Weights of a small mixture-of-experts language model, trained from scratch on English Wikipedia: width 128, 160 experts in each of 10 layers.
Below are experts of layer 2 (counted from 0) of a mixture-of-experts language model. Rows are named router (the router's row for the expert), down (a neuron's output weights, with its number) and show model dimensions 0-127. Each number is 500 + 50 x the weight over its row's rms, rounded and kept within 0 to 999. Numbers have three digits each.
Before each expert's rows: "comes before" lists some tokens at least twice as common just after its tokens as in all text. This comes from a sample of Wikipedia text that the model never trained on. Tokens count by the router's weight.

# expert 37
comes before: "and ", "which ", "but ", "the ", "he ", "who "
router:547508509500517539575508498577431483610492540515585513493484531519605584450491501471500479508542478514494522495572523521508539391512420479563486424504481481498546462513531455577446604431402486632516359489574501536584549514481422491508525488626520444512495516564525495494467476536505523512554474468480448515454494518537442593513485493422607474481483538377396498403523504487489488459506
down0:507541458527528587432529460485470478516456515513367408530484492468509576626552533399497388419457483508542515578495524556407523421461541406425534491552572494463496513514426552441518525508505402454452539445535472502533519552458502540427483477511397519488501547527559452497616502538596553531511532559488495499508508445471481539412566535491560531455509565460465526473467524475409598465513
down1:459544489571465553525451496342492482462503454567532614536415428446535551484463499558566480560516562585554422559544440488505560444527621500489497564475608462480439527564460458532538413539586565462495549479451490597549398513429474492540527535487448483538503455446481474475548491575500507525529473407484507488489511560465490444558494451576531433506513467547522443455508584507521575494522
down2:552577485540505496498460501504537522580442490485528605489564542575528449508403537527552444528518590472560495508515524465502517490540427423498544499510438504517516604547530518460526499471508576535493587507546550464464440503510505542494476461523411485496494419468489489544608482498535541498384438531527499491417465533517604552417510465404507655420600518538563458584391534477510563454459
down3:442482408510531536467561487598497477557436505495453580464525519467523559543462389462429441522538517495568486457528487404557529420432436495523510557388453453470547533457536491504512491540430561525528465563593455472468510601494455521468521421438517605614500623478507559480570554475476472498407434458504517511474445550466461449419487456456469526451473472555515578537492435464525451574506
down4:465454440523457472427413557503535555570523478518427454601510489447557465522492597536506533568525526543459559589528466502553530475449504527546599529517509437510533560477512525463466493524433538426523475481460509441500488471522461578510483517574456643465435474519506495430514530531517458449421490451447458479528539385524446429476401484464495408603489377437517533468478459539628489433485
down5:470434507470475553401481458429469546431530555532541472539433518473416472571538630391488455529501535510519455474503522519471504465454473391453566457482470564547560569499468586496512469477460534539512414496520500537533440534532494541446548549515488567475491440495564528390484554593515546437568465506472504480606500500470422486590513519448533545503429403503478445582433492572443578601470
down6:515555500548442533573493522538458467441622488544432492506587450465464488503465492563449447514566500550438499429579517554565404497570429442578539518452415480533437611488536401512461461493507420468518503550441548442536512450518496547494487493495458432502505461425457533559481544519459483442482614497504475503609496430581424543456432467476489489451500500464623495477537524502544382464441
down7:483480360563495516560543412477537466615458504423519438514459499579574504561543457545561502449452493443477509486577553449510601525501473485467400522556511533432482481464508432501416524381475381506601489575463515506482469475430604495495543627494460545453523479503511549498483460435490499563493486484419556422569413490484497491538460499592533485419486489526539500513473507482422487491500
down8:377457545412500528465573562572536491549574483461514493393517433438557512531485526440482454471480491424449454494618537451479516468463520508522626476579554506508511500517524525532527490376484494491452459456525519540597516520491443487521545471411528553481428434558560550490483533492475581482606477481400522492522508537614560576580492506432509488532482463471476559497620516495537555431529
down9:487385438465536487452476440504545440431469477465583560535467517438608570467527496575421472483544488421559549522415477503540467563482454506467503590537583496545474527503455428443582617458520525514528465591453545489421487616530543556524505496540474460489488518502465464507530507492407425539502444489558427506393522502560534497498495430492530573463521459501533515432510429570623497571459
down10:350454591532508511378466536471430547439529442608547471520504415455480448523500613535475565475482554411488447502408494509484446492445522450531455451531534565441570423444548520408484447477551548472497486480501482490457486490489450486434552482430518574572546469491525474557510473586481490506482529438513497503431551486447508651514509451437505450546527418559507484548457477587492479439524
down11:433552495544503462466504554481432509477499461486549521450570505519359545506551598533513433459386450480487533535366539489455494460522554501515566439444509480383532463499466519507469537585466505432581499496420479538511450462460466479507596404535460633495460498541458482547525483458542503524531455525422483486515532504526546516470523477646407471502537458438495442471554461631484539500519
down12:479417422611658488495530605542545475519506474496453491505501408477504556438542428506484464373542502566465502598481581540525501473516496510587465554546393480437519507520553538515463480542552512558574555479591543468519466536605539524451528496490478538512491447568570447485479471494443479462602467507551544544565413542515512481500458462424476495485440553493458462534465416486572496423528
down13:539588427445476560453479504545552588495531526532463532508481515515541458445520424528479539552608452567458608517507516504456509451438506517528393496511528482474542458435401456477539458546525399599481405437512530518469432417493569475516535475564546530548483548515488508528472457602549520510566467626475460550448513550563498481463601459504429478474462511514450521545600545516598474591472
down14:581572552451488526440476546459374481482604497544448470536477458504512422578560508401449601490568479481457481489462489504541486468439432463438501497470432486504542473509506461494470539493462462427548507483493485475482540502432478422502463510387488499562477407442453458451545427376548472553522496486611505391450502402497567484526590407596481426519550536478501500499513471573478492463446
down15:458480502423404486398453550486473503582537514438417488539534437417483480558465411470566548528459401437539504451495535584595566527570429467483522477491503526423527477597425462581493485531489515485481419442466497506521549492533481564556527521497384501545407566450458497527465520442477476464468513495454408489387504571517580556489450548527436514497479483462513573486537489461525415428421
down16:442433499430615482444444445582454553449475510535440526475511567447491485492585423402479503520460450533546479431471511537422532364525602552477537470464511491469498414521491424530542455464497491507581549505561448475501465420478482459482521556451499512496555467457600537495476573496530454465520566543591487450466447575475464429517501535506531546419620514420432525394511545547531491470567
down17:451439517505497533492552540394505526488502437448540497538625437422370521580462515462519559502486498534532505502511493519525451580486608447519489617534482512451509583561525623534356446513566540560473469452519518433471465454532506509546515516478462496427507497505443461384454503521480601440541487459447520502511497522590494463560400607481499498529529504532503498458515559475554565423487
down18:447500400499487506472512510413560511559419497495535547528527457378505500446552625447461557507552438535532440569562477547536488463485456448618485491533485553493525476532486600452441493470457481446502518443492541541441494542618537424494446488477544488495459434525574532440457542409463445446502547404491531480543463395521483464457523579539488451526452499528485479583493400556411396513515
down19:529580544558461437573462443528522523536493573600482443423490516500469464488483544434352492473476479442567535540442392474553547546420555557516498606481475523518534566510512497432471430459523537546536514596487454545451513470496412528499419508471479505486580456513511420639500560558449550490443488515590543501552465471452486478388514514488521463591480591560536476513541476509490461455560
down20:496451490447460449540428386383447584545459555503558490599514535444465480451592571479515521493421482529426417463496437536571521513465521481538481506461543543521548503442532443469569473559490521508587462543524466544503447474448503410420423452593596467427554375482521507469526483464497591501441556509484502518563505510502530551469557520542546426562650495456514519525518465475531516535515
down21:479508412431544472575396427408525577457468498437532512513527517480441515602461445520575451469427537479442453387487517515550562442501524513489533589525573450549536552475548487478501453427607376481435440484552489492501552490483463476460522569474496494548420559488568531428610509523554476428398513498463574501478493497553462536486393466504538513567470543470552497543402477513490532521521
down22:434471550533555520499492503584485491559559470404508532624448581423490543509504367535537444463589507581394588571452523518559473587458517547439488536472472461473543502515504545538482468471523483473486463461506612505492527511536560431475469452479513509477520489448527453559485513529480593514549523578579484471407487540517381534524530470535551442503538508454458571544537565601513611511569
down23:492557531515489518360466539536528338477452529449504555454541455614464395479570533568464506586551475400462510503444451447496546474548498536507474448537430541445479510488490495517554511469453496580524588542441551482507458425530458468512510490541502571533597552549465391431529443482535467448463421444480470477516436465538559518432505471566542539528424506381453487482471461506474518435537
down24:529545589484495462499543509435482510564426512499541520461515532570544531575561450507462551464519517486556474484551491554471477601562483457528484405498407532506384591446420553433532385458569595515468551466466456430476475501496540496459495489575464510579536449448551593501558403509582497456475479557528610581564485481428478464483555492502435512436441539529494504474479531533503572549605
down25:590575582443435519561485432456587417520476541480491430502560487568505474456460472459496556486453565480554480592542571510496546538405476417554530497392448548484479523557502510492499479559498501581502488420546636544636557530522487547444547424447480486442480465498497533535547538525555555513544404499492476545525501500527440566492503449430415508528575502446522484467504491514583624519504
down26:497513531457438530546550577536465486544443532470466423489475477494449526513540504540426498533563528508555522490462521470435530477542485568453480568507450370456464452574462542423441553454564464426407444460464553519505485432513433568553485509441553542576426456634484500445460499429501469483507577556612449577494472421591556551474515449557547515572473483603410516518508441501447515501448
down27:526405364471500508474403470558537422480598412423401504523479471498469526519483484553489531492544606472598486539518498580539447473531598486549486500545483504523441452512441543607446431573465477442517530502465533520449467461488517517544597562523544428525601473510557593522492515513379452505542489457503494504537533560500499494436427604470468471523512513473505408521455475412493523568472
down28:499506459447489458496504574591476445497515485517450510526601520598463482426536552508451488458465554535437492477470545456482503538412516453522442593472557585543454367474526475492473554460457583564435461462503571531551468545596508517517568514478482466549516468463502547456388475513473449500473553574536462546518499489529411545514565548564585453564464507579487577432607381458572477515463
down29:511510556571488485377550544434539551444469487568411602497536533482555528537515497547478489540540495494536506571566555472461535501399540582527531566523541575440508380439469540465502400506560540546552529500541558522410562503436538520385475466502476519533502497448514489503472581449512459629557526573505457566497513586572550475560539594489436462475522558466507555477446492542446574504496
down30:515456491517551538561514454561400523463545538459484426609500584400405491338454529455494455494563464515502507507573529509495464458529512551545495496469625420485587551515600517425457593590593499509473618442574583488581481453422491491485533516544490515533459547572533480458441461473516530506558559482431484490473510482538435490562569448488507468526525524481473495492509471488451546476465
down31:540400391461555532415465579497564505466471444489461528474513451507575534463595542480562593464484452470515499570530523530530474488505462478503530578423526570516500595542397476478518402537477508490410479394594607467469475525481534496490513535532515558485525482547470540519513463493521516471465554434520426466465640532460489429446452462436406516563487457460385517582516545555507554503511
down32:497521552521445483550504547477507494507526481482546424488547525524456510582413492539512452494478465426487461425566499457604458495523490495538488470588485500549414583463462527527570453492538397438454532605509517459494507482637455460547503460396541528544643490475439491582421498423487562474487502527553499524495504432387418521590459438500499491589489453552536469537577516590497491424501
down33:522441556516532471471590513550460551470441488490525386367618477511403543499538509575520497540509507585452553439523518466585463517468516479448542540470500533510488511485416457450498539544493463445474508521487510401574550489562539567497502546489468474523535441588459492498477521502437511419522478472402583533608429549539442464570457404444505469449615559414477487515491573475513532428553
down34:532494511497463467360487482512505458504539485539547522567404442387516522495543496445588437526492570475514536445514405514535451513537420473502490493490567414449511517559539459405547527437509448514496480522472429591534482592444574438541425444524514478492547590483502523468545491452502574490489489509493445613469504520627488497516474611547461549475446510413558468550509599548544472589456
down35:488554535497517586526531539449512461581623457508510371506416504472491531552450468492482515555551426483504456510516542555544541487468476491500373438529432474469511541568445536572527435388447442518472378504349521449461506467516518523527494521468432480416529494450515417540501596529486504525570462496427493555495540484544465456440490380437451501509445450534513456579527489538496427465492
down36:523465563522546506506514482470459546536622595522433464417476486435412469484527499563475371469485443537405470401403576455498638502534504527483482456500510454556474464473563515521535499479529539550491452525417483460456527503518435550479406518471499491610584532541473504486467481486505486531450499446402495488528462481451538436585525441606457515482495487576540608435543430499521504450569
down37:479499457443503444559485468503514533536372525377498588544494420467559446413508455542510508510578540390495480539460528424456538512565469538465504505507510500541506388500544464485443583539469538446526431432464502452489480417517515479521433468578583371545583461495455480522497321462534431491538472480478505534478470499443493540404473497506459480583453502567527504502561501503501488486405
down38:490505561492586556598522642566532498471515550461498518509505555503506519478410581528536470568455398559549472532451464469532434512416508471494490417466466514462551473483492548469480539584466555443423507475506573512476516604557530462476469547597445466623500560519546528639512557490480551508431483486490475493433464517532476491571469448478536466487537416494561494540591466536609565433497
down39:486347483524480367478452451495626458511498504456483527477441445446526527423427509503495445554496598536519450572442462440491548473468448555429519462466435437528519458505463472415546518516559509549496498504497454529549651433575572472450431569551493432479426513490481560482488541500509547577480459513542488529545467549520503634498530533544492485509557522499450522450473446401568492558527
down40:485491503483463527434508441433577510445573542515552533574492543557450574521483433541511580594496416510463463506503419550495557498555503494453526436584478453509560523502444539493443572527496477513538431524474467385505548526568488502435532441484477414492482553421545384558485523537563491566573463583439544480470503429453382502440521512456445495603521456527576394468484553536466515427436
down41:637489534448414510554451513441513524492517439494464439476507444561445424467563497539478497503503460512489512476599551590481514478394436503502459497383495480523474522519479533403467569526475461574507593562385588446505517546454551522514457469398510491477487555444600530459445502449527434540461430483542548520589445531528436545423593486496443467492510469547548452494576512409454460496501
down42:487675541519567549478481465484488482599518509534427502461420410450558515492459553507449499472556444509530485416558443424470545493504524483484437504543501468544463540484388513502440362551536493494590629527484544496498512488539484536495593465481511470544503556445477516541594422421477442495578525434492443507512526522562510484370530452431492509444452440509596546507504518501493443500467
down43:563578469501528505476500441384516528564517497604500497472541508559491384592445600516485560536484550462474520482516486535599445537399508453508557501598423428586569441488575538531537487511500564489479475480536403578435384437420589505497464474572518455477475476485454550481461460462521456474479494512566546468568450515539495537521556454601452545417483528539515451541438535494561511496525
down44:497493429530457441407396577424533525603483584576609536558524542555526531512480463513507488499503466584455567567488483418450518584484494501442663475383482481567550463506466552434558505520520487476500440493460478481571474506493501527476512473428481502455536478540473539388484524477534484557424432445545472466531498493483534485530535563513461511439438495475408558592590481503552535413529
down45:449489437505414547496560391447493538519598504491491470448477454577564465503563454518491490447428482475615505479436532519451454427444496567459452467510568431509601460541534453488593404561428467513400460490475424490522513555467545441543588610521453495589494539500541511489605524429450526491457466403516470539494548430471501509466465436516451546473588455536465477510450510545516454569485
down46:445427464470505506438616541510534469584436514467539470627485465530559556505456432514543529470409535549476528496415460513566565489584557487567560500474527470429526536499464590490493538454470478488463478484444529402547522522634461520579534540564560484463480442426505556537604555500530492578494437575555570498518460492450438468505493533508566496579570515438558475563590437544508520554498
down47:471495541640476539515519507554513549527500494379551474424543451536459495422550447418443516473444478509391436557484495518436500459576547588470562526408578548438525465456407473481461495473509535360515527532458458415511530468564565475452506440448563559484518521505517521508560528562504468557518553552367524489456487466437480467479425494449474469507527524492552489584565540585494571483531
down48:583484450440426478523408621503386530514472454538504542451544435515526516572414460493502573570447471540403550541452463450517485511505495374511566468479558487500453473495501503496462519435548451455454460425486454514558528446593520460365461464522469542508520511493490494520484546558400515501394571538546521492450591466489504534450528470582563496445477579481498579555456554418465514546449
down49:546407513455528548518533451470524485471447482524525533576531503473502510517510516421429463525628587467560570529508487584530563528551463539495552507499545440428432618605481574474554559528467521495514474519433559518514532532540515424458500601492607479562566380434459495476461591598415531498490540507487539463497444472506449469559532489489419520500392473449496495538495459404584486489473
down50:568443553530512518459565460412497492520554523570493543398427530549513375428449518567597480406567454482551551459538482515493494521395408527423569426598602571439546555494574488457498575482509503514436565483492381519536473453488521448556516524445525476486458487549496542454484559529496492536512460567539474508542500479483540590537466406530472475584465501494497513471531580476478534524590
down51:499609546573389522514490455469527478546475493524444486532488492446431491369525423442455490517424432544395546547477532446456494487469493507455435534420455470485378587446496458537491547482608532475449510510447510497433503472459536491567477579447496485509499456558492481516465468409520365551442472536441506458580461414462535476499416462515482535490445523492598481454540401478448453458465